config = dict(
    d_shared_expert=0,
    moe_layers=[2, 3, 4, 5, 6, 7, 8, 9, 10],
    lr_router=0.00138,
    n_kv_head=6,
    head_dim=32,
    vocab_size=8192,
    rope_fraction=1.0,
    qk_norm=False,
    attn_scale=0.177,
    batch_tokens=[65536, 131072, 196608],
    dataset='wikipedia_en',
)
Below are experts of layer 2 (counted from 0) of a mixture-of-experts language model. Rows are named router (the router's row for the expert), gate (a neuron's input weights, with its number), up (a neuron's input weights, with its number), down (a neuron's output weights, with its number) and show model dimensions 256-383. Each number is 128 + 24 x the weight over its row's rms, rounded and kept within 0 to 255.
Before each expert's rows: a language model's description of what the expert responds to. This comes from a sample of Wikipedia text that the model never trained on.

# expert 4
It responds to: Section heading equals. The = signs building wiki section headings such as ===Early career===, plus a few word pieces like bl, unc, irc.
router [160  58 128 128 144 118 118 176 179 116 142 116 103 131 189 156 113  82 126 132 160 160 169 121 143 132 137 128 174 151 149 146 114 157 108 104 127 126  91 117 130 124 132 127 117 130 139 139 131 105 167 110 128 152  95 146 166  98 131 171 145 130 117 139 116  75 113 112  90 102 120 120 126 148  91 106  97 162 159 127 163 120 143 107 142  96 128 157 121  82 152 116 128 119 121 119 120 124 178 107 146 133 153 135  96 164 134 116  81 118 148 136 132 158 200 116 164 110 135 135 144 142 160 115 142 164 119 153]
gate0 [125 157  87  94 134 157 101 141 131 131 100 197 125 150 107 122 169 178 159 152 159 147 141 143 109 141 137 142  71 152 158 138 128 124 116 125  77  87 128 175 127 134 137 119  80 120 155 126 141 125  93 125 127 124 155 133 113 142 110 109 159 119 120 113 124  65 157 112 132 134 167 117 127 124 147  68 101 132 147 183 142 142  81 174 101 100 150 172 109  88 114 145 124 131 152 142 147 144  95 135 160  97 132  73 115 118  98 156 111 110 114 161 132 167 116 138 111 112 121 163 149 119  75 146 110 107 122 100]
up0 [105 132  94 120 153 156 115 129 119 150 111 202 131 144  99 120 131 195 129 130 133 149 143 116 104 134 146 125  74 143 123 134 122 144 124 146  65 124 126 149 140 134 130 121  83 110 106 154 138 126 126  57 139 138 106 124  97 152 138  95 148 114 124 106 125  53 139 131 134 131 173 129 116 128 161  89 133 151 109 175 114 115  61 150 133  89 120 167 116  93 140 170 105 111 148 170 136 144 101 110 138 141 131  89 128 121 108 150 101 109  97 149 124 170 124 152 140 148 139 128 136 116 102 128 116  87  82 118]
down0 [135 125  95 147  98 163 101 127 160 130 125 156 130 114 101 143 160 122 161  96 120 152 124 116 151 113 152 104 125 153 123  98 116 101 126 108 164 135 101 133 174 106 166 126 117  92 134 126  89 133 135 138 109 170 140  73  97 148 155 127 137 104 114 118  99 171 198 152 108 140  66 139  92 126 146 135  86 146 157 147 129 154 114 134 130 137 115 116 161 138 125 109  98  89 113 120 129  88 155  58 118 117 134 117 160 138 113 126 164 149  98 124 130 135  90 165 159 157 146 131  96 116 156 158 163 115 104 139]

# expert 34
It responds to: Racing and sports stems. Word-start stems like ins, decl, prep, med and infobox fields like Location in motorsport and sports season text, e.g. victory, championship.
router [122  98  94 117 133  93 162 141 111 164 113 149 142 158 130 135 120 120 162 178 147 108 136  90 168 163 138 116 128 166 133 140 132 135 134 149 150 214 111 129 134 127  97  80 115 139 166 156 189 127 137 111 137 110 119 125 137 140 161 133 119  92  95 149 133 129 132 112  97 108 143  95  81 134  93 139 102 126 123 148 115 159 135 109 140 107 132 132 150 124 137 133 101  79 127 123 137 128 115 136 103 136  96 133 103 110  97 117 138 130 121  63 104 136 118 143 110 117 120 109 136 179 178 116 121 126  55 144]
gate0 [105 130  96  72 115 150 153 113 131 149 103 119 138 114 119 116 130 104 144  99 133 105 156 135 130 157 160 138 102 124 105 131 157  75 112 156 182 148 126 157 150 169 131 129 146 125 142 166 142 143 123 143 127 105 105 110 155 107 149  89 113 161 120 169 104  85 155 137 127 117 118 131 125 118 133  97 111 127 124 210 149 125 120 132 125 116 109 119 180 131 141 142  97 160 144 141 110 123 152 103 143 120 124 156 112 124 146  92 104 122 144 142 146 109 100 149 119 118 139  91 150 157 130 143 115 103 136 133]
up0 [150 113 142 155 131 150 109 126 122 119 123 122 103 128 118 137 130 131  96 136 150 126 141 113  95 111 118 123 157 146 132 164 128 183 106 143 112 139 132 115 113  86 108 132 132 131  95 111 107  86 167 139 145 123 158 147 114 145 121 178 150 125 117 102 149 130 119 132 130 163  97 120 153 148 129 122 137 153 129 135 108 127 108 131 150 133  99 137 113 104 111 129 162  96 122 122 126 136 118 137 126 154 129 130 131 140 124 115 114 125 158 131 104 150 142  95 130  74 199 136 124 132 119 131 103 147  93 185]
down0 [157 136 117 138 147 127 116 101  98 131 111 115 144 130 139 137  99 110  87 112 100 123 168 131 107  58  87 125 125 105 113 143 127 155 127 153 103 130 136 134 147 135 159  96 114 127 151 143 134  92 147 125 113 187 117 160 104 148 137 106  86 125 112 115 121 131 144  99 164 133  72 113 109 138 130 174 103 110  90 148 113 145 179 106  92 143 111 176 128 128 136 120 134  80  52 132 110 105 106 126 123 164 116 164 133 142 124 140 146 178 155 135 150  95 137 148  91 111 145 145  86 141  78 122 117 156 101 150]

# expert 28
It responds to: Nouns after determiners. Nouns or noun endings following the, his or their, before of, e.g. the part, the end, the first year, feelings.
router [111 128 114 125 135 110  90 103 144  89 137 162  96 133 144 126 136 164 136 150 143 120 151 117 139  95 122 107 151 144 165 123 116 123  85  84  90 120 135  91 180 166 111 114 144  98 117 131 163 114 141 157 151 103 133 113 150 148 110 149 135 123 133 133 140 115 128 110 150 130 125 131 147 205 131 100 107 135 112 121 211 127 139 151  94 105 111 159 120 136 120 136 155 116 117 110 118 106  94 137 145 142 132 141  88 157  92 108 101 136  99 110  90 135 143 129 111 136 122 131 110  97 120 143 102 139  72 131]
gate0 [ 92 110 154  97  97 135 114 175 112 163  97 104 138 161 118 121 107  94 141 145 136 179 155  84 161 132 129 116  90 134 141 141 113 181 105  79 132 138 126 119 115 131 161 122 136 135 125 115 148 110 136 125 153 123 107 123 113  91  89 140 122 152  92 150  99 113 143 146 135 105 113 123 154 146  82 106 133 174 157 129 126 115 136 110 160 115 103 132 113 161  60 109  94 155 109 146 125 141  97 128 174 119 121 124 122  83 100 163  99 150 116  92 102 136 120 140 120 101 137 127  69 148 127 155  89  99 121 169]
up0 [123 120  99 140 133 117 139 122 132 137 123 128 127 146 163  98 157 136  75 113  79 139 149 151 109 136 109 118 141 101 140 150 154 151 111 125 136 175 146 148  85 136 130  98 154 132  90 127  26 110 130 154 137 111 189  66  71 132 137 158 125 148 112 146 118 123 128 148  84 126 130 133 146 118 108 121  90 129 121 126 167 125 130 111 142 146 122 155 151 142 149 159 146 154  91 138 121 152 133 134 145 140  94 121 114 130 129  90 137 159  97  96 136 128 117  92 145  94 105 144 157 105 134 129 126 138  86  89]
down0 [104 147 100 113 130 148 144 100 166 144 105 126 119 111 117  96 146 148 143 113 104 140 176 178 162 102 189  96 156 114 111  97 122 134 133  90 113 142  98 117  95 152  90 116  86 119  99  94  96 188 118 103 111 102 176  80 108 167 132 130  94  63  89 156 135 103 145 132 111 136 113 158 151 115 144  93 147 108 154 128 175 127 130 161 131 144 175 148 121 132 171 148 123 140 138 115 142 154 142 124  95 111 157 128 115 131 143 153 158 113 127 116  70 125 126  92 127  96 139 106 124 115 128 163  93 109 128 163]

# expert 15
It responds to: Ranges, dashes, prefixes. Dashes and hyphens between numbers in scores, ranges and table rules, as in 59–63; also stems like inter, dep, rep.
router [127 122 124 102 132 114 192 169 106 182 144 124 132 128 150  95  90 158 135 147 129 143 125  92 137 139 114 161 146 138 134 119 106 167 130 117  81 151 164 132 161 125 109 122 106 144 142 100 144 100 107 133 182 107 115 153 146 151 178 135 122 154 134 149  95 118 144 102 108 139  62  95 145 126 116 124 139 125 161 133 117 142 166 160 134 104  90 177 130 132 141 124 145 120 112  80 155 109 146 119 132 157 142  85  94 107 137 116  98 128 132 136  79 129 127 119 105 116  94 151 124 108 144 127 119 139  99 115]
gate0 [ 96 142  94 114 177  57 159 138  71 118 115  98  97 155 139 131 112 147 141 108 155 181 118 140 143 114 121  82 137 130 139  91 109 142 151  70 167 153 154 144 133 146 152 133 180  59 143 148 127 116 119 165 119 122 120 118 131 140 103 138 127 128 137 121 158 127 107 138 190 115 138 125 177 126 110 133 139 125 108  76 103 135 136 161 146 105 159 152 143 147 148 128 146  97 123 100 102 138 116 107 125 115 128 135 119 165 162  81 129 149 154 158 128 100  87  87 121 101 121 137 108 132 143 119 156 115 116 119]
up0 [ 80  76 117 111 174 106 142  95 113 118 165 132  64 134 156 134 100 164 162 137 115 111 120 152 143 154 131 121 138 118  92 135 156 148 131  99 154  96 151 163 162 121 133  95 148 133 104 117 163 110 113 118 111  89 122 120 128 142 132 113 140 156 132 110 136 131  89 126 175 142 147 122 178 135 133 119 111 111  94  88 115 144 123 151 138 132 154 140 119 132 107 152 117 129  98 173 131 130 115 120  93 117 154 137 129 145 117  96 110 138 123 136 128 105 116 138  82 133  77 111 134  78 154 132 150 131 185 153]
down0 [107  85 183 152 126 127  93 136  99 137 184 124 154 128 103 131 177 152  95 151 115  96 121 142 138 155 134 120 112 104 118 141 134  96  93 136 118 106 104 138 132 123 131 150 174 136 108 142 111 114 107 115 155 110 106 146 126 126 142 132 137 115 126 102 106  89 130  93  80 138 123 144  93  75 114 166 159 139 147 156 148 107 123  91  97 134 101 157 130 173  98  88 118 136 140 163 110 155 107 115 110  97 115 150 142 168 128 127 116 126  86  96 173 117 167 162 126 108 132 114 142 133 188 139 116 140 129 129]

# expert 0
It responds to: Single vowels and digits. Lone vowel or digit pieces ending short names and numbers, e.g. Mi, Lau, Pi, Ciao, and list numerals in tables.
router [108 127 165 126 134 104 149 130 104 159 148 162 133 154 116 168  94 139 147 149 165 126 176 124 122 139 112 176 150 186 170 127 156 109 138 138 136 141 156  71 134 131  71 118 116 156 100 122 119 110 124 147 152  95 150  88 104 132 142 149 102 159 161 142 110 108 127 109 109 113 155 145 137 139 106 122 105 163 165 121 149 130 161  93 133 144 135 110 167 102 114 166 110 128 107  59 115 112 135  90 141 156 117 114  99 142  99 131  96 126 125 110 134 134 135  97 137  97 115 112 137 115 121 128 130 130 110 146]
gate0 [135 149 151 149 153 108 170 114 155  85 129 118 128 118 139 108 160 166 118 148 134 130 127 112 105 125 120  89 155 102 137 187 124 114 100 108 130 121 145 130 120 111 111 111 136 128 114 144 125 140 142 131 179 145 144 142 150 129 104 152 124 141 123 126 163 174 126 134 124 127 129 134 138 157 154 165 136 110 126 167 166 124  97 110 133 152  91 128 132 140 100 145  94 108 132 142 118 143 157 117 132 139 139 108 114  92 117 118  63 100 168 130 130 132 123 122 109 180 112 143 167  90  89 154 163  96 147 134]
up0 [140 129 156 133 127 141 163 102 141 137 110 106 121 177 125 102 126 150 134 163 157 117 129 113 116  94 136  95 152 103 104 167 144 124 105 124 144 129 140  88 147 118 152 120 155 117 105  85 115 133 142 108 176 132 130 103 149 129  89 179 118 149 102 142 153 173 113 151  97 143 122  92 118 156 139 155 153 119  90 148 175 153 115  99  95 132 109  96 141 123  78 128 112  95 112 136 112 168 148 117 135 149  67 159  95  92 133 117  97 114 147 147 105 104 117 155 120 111 125 149 169 102 118 151 126  89 124 137]
down0 [ 96 120 157 164 136 121 145 110 158 143 137 104 128 142 160  89 144 115 113 110 163  87  96 113 135 128 152  97 125 141 124 149 134 114 152 141 148 100 116 146 156 155 140 119 130 140  93 123 100 132 150 125 157 116 123 101 145 120 138 166 152 117 134 124  79 131 115 116 129 147 117 124 146 112 137 114 170 156 140  94 210 123 156 108 138 156 119 115 103  94  93 123 147 125 134 109 150 133 100 155 137 143 136  86 141  86 141  98 127 144 136 148 159 134 165 139 111 116 137 132 131 115 126 128  77 137 151 161]

# expert 22
It responds to: Name pieces in titles. Inner pieces of proper names of teams, bands, albums and brands, often in tables, e.g. Oilers, BACE, demo, Official Xbox.
router [109 102 159 125 117 123 167 153  83 172 149  89 135 151 124 138 139 108  98 154 194 118 124  96 199 129 138 161 144 170 145 130 126 117 137  93 144 140 148 123 141 164  88 103 112 136 112 149 150  84 145  88 148 125 139 116 126 133 132 129 103  98 109 131 117 150 133 106 155 120 133 117  82 160 117 137 103 134  80 182 113 126 123 118 124 113 111 120 159 136 145 169 114 156  92 124 149 143 144 117 150 163  99 130 102 155 140 115 142  95 115 119 144 144 132  79 140  95  65 115 137 137 130  93 135 136  96 154]
gate0 [139 149 129 160 129 145 176 131 146 123 138  99 121 163 123 142 120 113 141 134 109 119 142  99 148 142 127 127  90 125 156 123 165 136 101 131 118 155 146 113 143  83 121 153 140  82 125 126  74 132 144  83 108  75  96 163  99 145 127 142 148 103 145  90 149  87 106 128 154 143 182 176  95 122 132 109  87 152 142 124 129 118 133  99 137 100 158 144 146 144 150 134 160 151  92 152 138  91 144 123 156 158  66 149 103 141  93 116 174 105  67  96 150 153 135 133 158 151 154  95 136 212  98 116 128 187 137 166]
up0 [118 121 137 108 118 158 130 139 135  91 152 132 141 169 130 143 136 106 153 147 153 118 153 121 102 126 124 114 122 130 140 126 165 162 102 150 113 134 114 163 122 113 102 104 104 102 204 152 159 133 129 138 124 109 141 164 125 143 117 136 108 140 127 103 134 116 135 104 131 159 131 158  87 106 141 138 142 121 138  85 108 128 180 115 113 136 101 148 138 148 148 134 145 152 128 147 132 114 122 151 155 182  85 130 130 143 156 134 137 175 114 107 149 124  94 129 116  84 168 100 145 129 141 114 142 140 130 121]
down0 [158 159 164  75 116 119 138 145  92 101  66 142 193 148 128 137 168 144 164 155 123 144 149  91 160  86 115 138 159 119  98 110 119 120 118  85 140 112 145 107  97 174 138  99  81  98 153 143 153 133 159 135 129 133 132 101 126 130 110 140 151 154 132 103 129 110 135 144 131 104 144 146 115 164 167 131 128 173 148 102 167 145 142  54 115 111 158 182 116 159 133 158 144 133 120 157 108  86 153 109 155 121 148 177 146 199 134 170  95 107 115 138 142  93 136 104 153 158 146 100 120 121 103 150 177 114 144 115]

# expert 21
It responds to: Adjective prefixes in compounds. Adjectives and prefixes that often begin compounds or phrases, such as well, long, short, non, anti, full; e.g. long-range, as well as.
router [107  90 124  90 125 123 165 156 103 134 111 141 160 144 126 132 107 135 151 153 138  80 149  95 130  89 123 139 152 150 146 157 154 149 125 160 155 119 122 126 173 170 115 121 116 120 133 133 139 137 119 136 144 177 111 170 117 159 164 139 115 111 166  95  97 112 154 104  87 113  66 125 131 114  84  87 102 114  76 120 127 143 119 109 164 108 167 122 124 116 135 135 117 141 132 119 147  96 142 111 165 158 145  78  77 114 132 129 115 108  95 118 128 111 123 155 139 111 135 155 108 127 156 112 184 144 137  90]
gate0 [112 136 172 112 104 107 100  97 112 142 153 161 111 145 139 122 154 116 128 103  75 162 133 125 141  92 106  97 152 153 144 137 158 113 104 155 135 166 141  84 161  95 114 122 135  86 115 122 102 164 165 103 127 170 152 128 118 137 159 101 119 111 160 174 136  80 149 118 141 150 124  95 141 105 128 135 152  98 112 122 109  91 141 120 136 138 137 145 161 132 164 124 135 134 167 101 168  60 106 154 131 127  79 105 111 123 140 106 104 140  99 140 134 123 150 151 148 120 106 159 111 109 155 120 148 130 105 118]
up0 [147 141 127 120 165 128 113 138 143 118 134 141 154 144  96 162 142  79 177 156 132 131  77 123 116  94 133 119 151 146  96 177 117  93 107 145 109 138 156 124 109 128 142 115 119 135 154 164 173 141 101  93 127 166 133 138  99 137  90 133 145 104 127 134 109 119 144 141 116 118  98  93 123 165 108 176 116 141  88 171 179 138 114 113 142 166 145 126 141 160 128 169 113 152 161 122 140  89 136 128 123 112  85 136 142 145 108 144 127 124 122 121 135  88 109 120 132 106  63 148 153 119 132 136 184 109 143 141]
down0 [100 139 141 103 136 132  97 131 119  97 129 122 187 104 137 180 149  98 164 167 148 140 134  88 120 146 135 151 117 108 148 146 111 118 122 115 101 121 119 116  99 137 139 128 140 133 134 166 131 146 101 135 111 119 168 123 147 164 148 164 172 114 117 145 113 121  82 144 105 114 113 136 113 139  92 135 114 121 113 117 175  96 167 117 145 118 138 140 147 123 116 145 149 131 117 144 137 118 137 124 124 134 120 119 131 120 126 143 100 115 100 112  97 121 116  84  99 137 164 102 169 166 106 159 169 134 118 133]

# expert 10
It responds to: Place and life-event nouns. Nouns and verbs of birth, death, marriage and location in biographies and local history, e.g. born, died, rest(ored), placenames, located.
router [126 101 118 133 111  67 143 140 151 162  64 136 138 113 118 125  99 120 164 213 131 124 107 147 142  80 149 136 136 154 121 167 141 102 154  64  96 164 113 167 123 165 151 116 102 120  93 126 145 164 107 145 140 126 130 150 153 165 151 138 115 122 126 174 137 110 124 105 135 104 105 176 121 162 123 140 128 125 135 118 154 123 191 161 129  96 153 126 117 168  69  88 129 137 141 122 149  97 138 102 141 156 124 121 128  91 123 136 116 107 131 119 103 117 136 140 111  88 143 132 119  80 152 131  84 163  95  90]
gate0 [110 138 112 177  92  97 148 136 145 129 134  79 141 159 134 164 125 165 112 135 122 129 122 138 109 139 128 147 112 131 104 126 101 145 121 132 136  84 114  65 136 129 121 112 105 121  99 156 135 128 173 108 144 127 130 126 134 159 163 146  86  89 138 139 129 102 119 118  83 167 116 131 108 147 136 105 152 101 116 165 125 150  83  86  89 139 162 167 136 120 129  92  93 152 157 123  99 117 102 132 140 124 136 140  67 112 117 145 153 116 145  86 129 122 149 132 158 196 123 138 128 116 130  96  86 112 115 128]
up0 [125 134 110  76 134  90 105 114 184 143 151 200 163 174 111 120 130 129 145  97 129  97 180 143 142  88 160 147 121 113 102 138 142 138 149 146 157 124 139 175 171 121 136 124 167 119 156 119 134 114 169 144 110 140 130 122 129 134  74 127  92 149  90  74 111 141 115 102 160 108 160 113 119 137 132  92 138 181 134 150 125  70 160 134 158 149 141 123 139 172 150 152 161  95  93  82 144 118 158 123 162 107 151 102 148 134 140 134 135 130 135 132 100 163 108 121 111  78 155 147 127 148 112 130 143 138 121  80]
down0 [101 149 102 142 164 137 122 135 118 113 142 169 136 128 117 135  86 128 114  80 107 112 147 157 103 108 140 120 127  71 133 132 127 111 148 132 128 166 105 150 129 127 153 120  81 116 123 134 146 126 143 108 160 146 102 108 129  98  89 126 127 127 132  98 156 178  79 126 110 149 120  88 110 140  94 130  56 138  95 116  94 112 123  97 136 126 128 176 123  86 134 117 125 125 139  75 119 160 138 160  85 119 112 147 105 100 144 128 145 108 187 123 138  94 130 122 133 137  48 111 135 206 141 146 143 115 154 110]

# expert 7
It responds to: Word-initial consonant pieces. First pieces of words split into parts, often a single letter like g, t or Th, as in grossed, gp130, bribing, Price.
router [136 116 102 116 142 119 143 127  93 119 103 146 143 121 139 161 123 139 127 162 137 146 152 132 157  88 109 177 150 166 147 129 146 112 152 123 124 112 167 134 123 146 161 138 127 103 132  91 136 126 131 138 141 119 108 135 109 168 131 154 118 156 132 156 140  86 170 100 139 103 108 138 121 100 127 107 128 129 105 112 114  93 119  98 123 143 121 156 137 113 141 120 118 152 127  66 131  90 149  96 146 148 104 118 115  95  84 119 126 151 173 124 149 166 151 131 122  98 129 141 156 131 159 143 165 117 142 125]
gate0 [148 137 140 130 153 146 134 122  78 137 124 115 162 113 128 140 133  89  92  80 117 119 156  61 159  97 123 137 110 133 126 131 149 140 103 138  90 151 128 117 111 101 119 125 154 107 125 111 112 100  86 131 169 138 164 126 115 102  92 131 127 129 103 148 121  93 130  90 115 101 124 162 142 149 157 147 111 140 153 186 145 111  77 156 184 154 123 115 129 101 143 151 108 143  96 115 139 154 126 155 128 129 136 155 128 126 132 153 170  97 133 121 145 107 167 132  87 139 159 119 122 134 105 105 177 100 124 115]
up0 [104 110 133 163  96 119 122 146 158  99 125 121  83 125 109 104 160 135 165 141 144 121 155 135  98 136 103 111 138 124 142 155 127 114 174 119 153 102 131 115 132 160 171 143 108 151 153 123 129 164 187 134 111 174 112 120 130 147  99 135 157  99 143 100 109 173 128 154 126 171 134 112 133 130 110 110 121 120 115 107  99 158 145  95  96 105 135 163 103 150  95 114 112 169 148 160 134 101 151 115 135 140 137 122 148 129 168 136 114 113 127 133 134 139 118 107 139 132  93 145  95 164 168 112 135 151 118 182]
down0 [134 136  81 128 135 158 111 115  75 125 133 127  91 149 163 168 124 132 120 139 133  85 108 122 157 117  80  89 150 141 138  94 145 109 119 109  97 119 158 133 130 117 145 150 170 154 112 154 104 127 156 133 159 112 160 111 107 149 124  89 161 109 127 148 102 124 144 180 124 101 178 126 108 152 169 139 130 146  66 177 140 116 151 125 109  97  96  95  97 123  99 140 115 104 150 112  96 149 160 124 108 127 132 150 125  87 122 113 130 139 102 108 116 140 122 122 109 147 149 120 162 129 101 130 139 134 113 119]

# expert 32
It responds to: Table cell bars. The space-led | separating cells in wiki tables, after names, years, scores or titles.
router [118 121 104  83 107 161 127 148 159 148 129  88 125 138 118 126  98  91 154 121 110 149 137 132 127  91 149 122 151 125 133 199 216 130 140 119 139 135  88 147 133 122 142 129 154 130 151 135 142 129 102 131 117 143 143 107 140  98 122 122 139 141 166 129 100 155  82 132 120 157 112 130 134 125  65 116 103 112 125 160 113  95 165 174 124 125  53 136 112 122  45  78  94 138 122 113 120 133 140 137 145 132  89 148 134 165 140 134 102 127 142 130  82 137 118 109 153 123 156 110 116 158 137 116  98 169 119 123]
gate0 [156 112 129  86 152  68 141 127  67 164  92 132 144 125 114  86 171  98 161 168 133 116 132 150 120 119  94 143 154 131 160 126 154  83 160  93 166 120 130 166 160 130 156 127 108 111 106  92 115 132 128 127 128 125 118 121 134 142 100 106 116 154 150 120 125  90 177 113 130 126 113 138 124 138 141  79 125 152 104 131  48 138 134 114 139 167 118 135 140 128 109 141 116 141 191 112 141 120 104 122 120 131 135 121  98 146 120 104  92 132 135 161 121 108 115 108 153  98 146 123 130 141 153 131 158  99 134 143]
up0 [114 146 135 194 134 119 109 143 155  74 158  89  98 140 129 151  98 112 117 153 120 114 137 101 117 102 132 112 131 159 128 156 104 131  45 143 130 120 172 122  88  90 139 146 107 143 175 131 136  78 142 111 131 136  75 160 122 145 142 193 159  93 123 153 127 103 110 124 115 142 138 135 101 127 166 127 128 125 130 107 162 151  81 123 115 118 102 150 100 142 150 153 168 129 120 104  96 107 110 117 129 123  98 145 123  99 133 137 131 141 140  81 148 127 169 176  99 140 107 113 142 116  99 125 119 108 118 117]
down0 [125  85 125 115 143 149 128 166 117 146 103 115 123 118 141 150 144 122 120 130 113 122 158 100  98 160 106 145 122 133 161 134 150  85  92 134 183 144 138 130 157 109 163 114 123 133 152  80  82 146 143 110 157 149 113 151  99 131 117 118 104 127 105 114 120  96 140  79 128 123 144 162 169 134 109 121  74 127 117  96  70 163 154 170 159 197  99 107 149 139 137  98 127 116 163 102  89 116 131  96  68 130 167 128 152 154 128 111 124  91 157  73 120 147 167 104  72 143 111 102 106 124 135 121 158 107 106 156]

# expert 11
It responds to: Coordinate and table numbers. Number pieces in coordinates, mainly minutes and seconds before ′ or ″, plus figures in census, election and asteroid tables.
router [133 108 141 134 145  81 171 167 108 166 127 123 140 108 129 117 163 143 114 162 144 130 145 161 129 105 154  94 114 134  91 111 113 150  94 126 150 146 170  94 136 164 140 101 105 165  80 121 112 165  87 128 133 157 144 137 116 135 137 132  64 104 133 123 130 145 150 105 122 120 128 135  86 142 151 121 100 133  63 117 141  89 102 131 101 120 114 129 150 150 109 103 130 108  39 142 149  96 155 118 159 146 122 121  95 145 121 117 169 118 138 114 112 128 120 102 180  82 122 100  79  96 175 112 146 128  74  81]
gate0 [126 179 126 204 100 137 106 143 153 138 155 132 131  85 139  86 104 109 131 121 131 137  98  79 111 156 121 133 122 119 132  90 160 121 124 134 122 140  94 158 153 110 154 125 131 153 128 112 153 103 122  81 140  72 130 151 133 105 113 134 125  80 117 153 159 101 125 123  89 123 105 130 130 139 153 148 126 136 128 155 117 103 136 147 154 134  91 139 147 133 141 108 162 115 139  98 128 115 105 112  99 108 134 152  85 145 147 146 123 123 124 112 127 135 118 132 155  85 106 150 137 118 154 150 152 130 155 139]
up0 [124 110 126 114 165 136 138  94 137 134 103 156 133 128 143 141 145 108 104 141 132 176 154 140 153 121 158 147 118 132 135 139 145 142 108 126 153 137 113 133 135 164 102 124 148 145 112 134 158 167 133 126 104 156 149  84 135 113 138  97 153  76 124 151 144 143 164 165 154 142 110 121 170 105 126  86 111 113  94 149 101  98 147 119 131  86 103  95 107 120 106 137  86 110 161 122 112 129 134 125 135 158 141  94 147 144  93 104 112 137 135 135 149 104 102 158 107 153 120 104 140 110 126 114 115 110 101 141]
down0 [141 134 151 102 142 168 170 131  93 170 128 110 123  85 105 161 152 114 130 113 125 125 104 131 136  83 127 112 131 151 130 105 111 139 129 115 127 119 132 139 148 129 155 100 125 146 150 121  90  79 135  87 110  82 121 199 120 128 144 132 154 127 125 166 160 119 121 125 138 130 127 132  96 125 136 127 129 131 115 126 118 150 159 161 116  96 137  78 155 166  84 110 146 118 127 108 124 148 133 107 107  82 121 146 116 123 102 112 123 138 102 187 134 108 131 149 115 142 159 144 156 157 125 130 100 127 112 141]

# expert 36
It responds to: Mid-word syllable pieces. Syllable pieces inside uncommon or foreign words, e.g. Württemberg, remembered, Ceremony, Stupica, with many p and em pieces.
router [100 108  93  76 136 100 134 135 119 151 153  95 110  83 188 100 139 115 139 154 116 105 144 162 125 110 145  86 137 148 109 125 166  93 106 129 123 134 154 125 161 148 112 116 116 148 122 127 160 112 154 119 139 125 123 101 125 131 152 144 127  93 122 144 140 126 124 115 122 100 113 132 134 147 123 112 123 139  99 115 164 114 135  95 103  91  93 150 157 146  84 129 141  63 111 105 156 124 119  93 118 146 140  90 104 137 130 103 101 159 103 128 115 106 135 165 133 101 115 148 113 134 151 106 111 111  95  92]
gate0 [154  96 140 134 121 143 154 117 152 114 106 150 134 125 114 129 111 156 143 120 147  84 105 171 110  94 136 122 146 132 173 141 147 132 116 125 158 148 114 139 105 117 158 156 138 109 134 121 116  94 125 104 106  93 118 142 149 148  79 146 141 106 122  79 100  83 119 130 140 103 160 129 129 139  87 141 138 100 184 149  75 106 123 133 145  91 119  94  98  99 164 170 103 135 118 156 142 123  99 142  90 151 143 149  89 130 109 144 116 137 155 137 150 117  99 164 117 127 133 133 135 103 151 116  93 139 105  94]
up0 [154  93 158 126 111  97  96 114 130 119 106 140 163 133  85 152 165 102 138 124 159  41 112 178 117  82 139 126 126 132 127  91 157 119 140 121 121 140 144 136 110 108 134 139  97 121 128 149 150 131 114 100 116 150 138 171 136 107 113 149 143 116 147 107 123 126 128 135 119 134 171 115 119 129 139  99 132  95 210 153  72 119 138 126 134  93 112 104 153 148 154 161 130 150  80 131 127 139 145 156 123 155 154 122  75 105 104  69  92 101 132 171 174 124 110 128 115 148 133 147 137 114 124 122 113 120 104 125]
down0 [100 122 106 120 150 101 182  97 120 119 133 116  80 110 136 109  93 136  91 142  99 154 149 159 114 102 143 111 151 152 100  93 102 163 129 161 112 164 123 125  79 125 105 114 136 142 148 108 126 102 115 156 127  81  92  88 149 130 111 122 129 115 140 115 198 129 129 150 147 155 120 149 125 130 142 125 112 128 116 134 132 138  75 146 121 106 100 125 108 145 114  97 149 124 146 158 160 125 105 164 141  47 117  93 140 124 137 130 132 148 155 142 114  98 163 101 107 143 155 119  87 198 139 113 143 111 113 112]

# expert 13
It responds to: South Asian name pieces. Pieces of South Asian and other non-English names and titles, often the opening syllable; e.g. Bh, Raj-gor, Cal-endar, Ara-kanese.
router [116 139 138 166 148 112 125 132 146 132 123 166 114  96 161  87 164 160 119 139 126 162 136 138 161 112 115 139 155 156 176 157 133 138 104 113 146 125 119 129 131 130 141  98 134 117 124 140 133 129 122 172 122 122  98 119 166 130  97 139  99  98 122 152 123  99 125 105 124 140 145 153 131 147  77 102 105 167  97 138 123 126 165  97 153 110 108 130 124 103 150 132 162  93  60 118 127 115 154 125 108 150 160  96 117  68 154  98 156  91 109 116 153 139 142  74 178 101 171 137 143 103 178 117 102 116 120 105]
gate0 [ 96 127  88 102 151 120 131 113 126 123 120 106  93 119 127 126  50 110 151 171 100  91 132 153 141 156 137 178 152 133  96 126 119 100 130 149 118 125  91 101 121 102 109 136 116 129 168 150 157 100 148 135 109 126 101 117 118 123 114 105 167 150  86  76 112  88 122 112 129 153 112  95 149 130 135 127  88 125 145 154 138 140 136 105 146 138 171 168 112 145 126 102 108 114 118 117 123 148 146 105 111 168 143 164 122 147 172 124 137 124 172  94  99 110 126 114 112 165 177 178  99 101 124  81 142 124 164 134]
up0 [111 102 131 115  93 122 136  97 109  99  87 152  83 130 143 116 155 137 162 133 156 129 136 142  85 137 137  85 142 114 135 130 129 132 143  95 147 149 156 140 118 134 136 108 118 156  96 140 109 131 139 137 156 196 210 147 136 128 153 128 148 132 131 122 117 149 132 124 118  95 148  99 100 137  98 148 143 146 113 116 113  92  91 165 123 106 148 101 132 129 122 123 143 108 127  92 116 106 130  94 119 142  99 105 131 140 122 134 118 178 186  89 137  69 132 109 120 115 102 117 109 132 122 109 133 150 106 109]
down0 [118  85 102 123 154 117 136 127  77 144 104 132 183  80 145 149 100 159 155 139  84 127 111 128 141 107 167 103 165  87 138 121 121 133 143 114 161 109 117 124 109 156 131 113 133 154 109 151 128 129 130 128 102 112 147 126 119 119 138 127 152 172 154 166 146 114  98 134 116  80 152 165 113 121 154 119 121 107 147 122  81 118 138 148  79 112 141  79  93 120 117 100 101 128 157  93 123 115 198 100 144 115  96 136  96 126 117 108 127 139 124 143 139 118  92 149  77 112  96 117 105 137 196  81  95 117 138 142]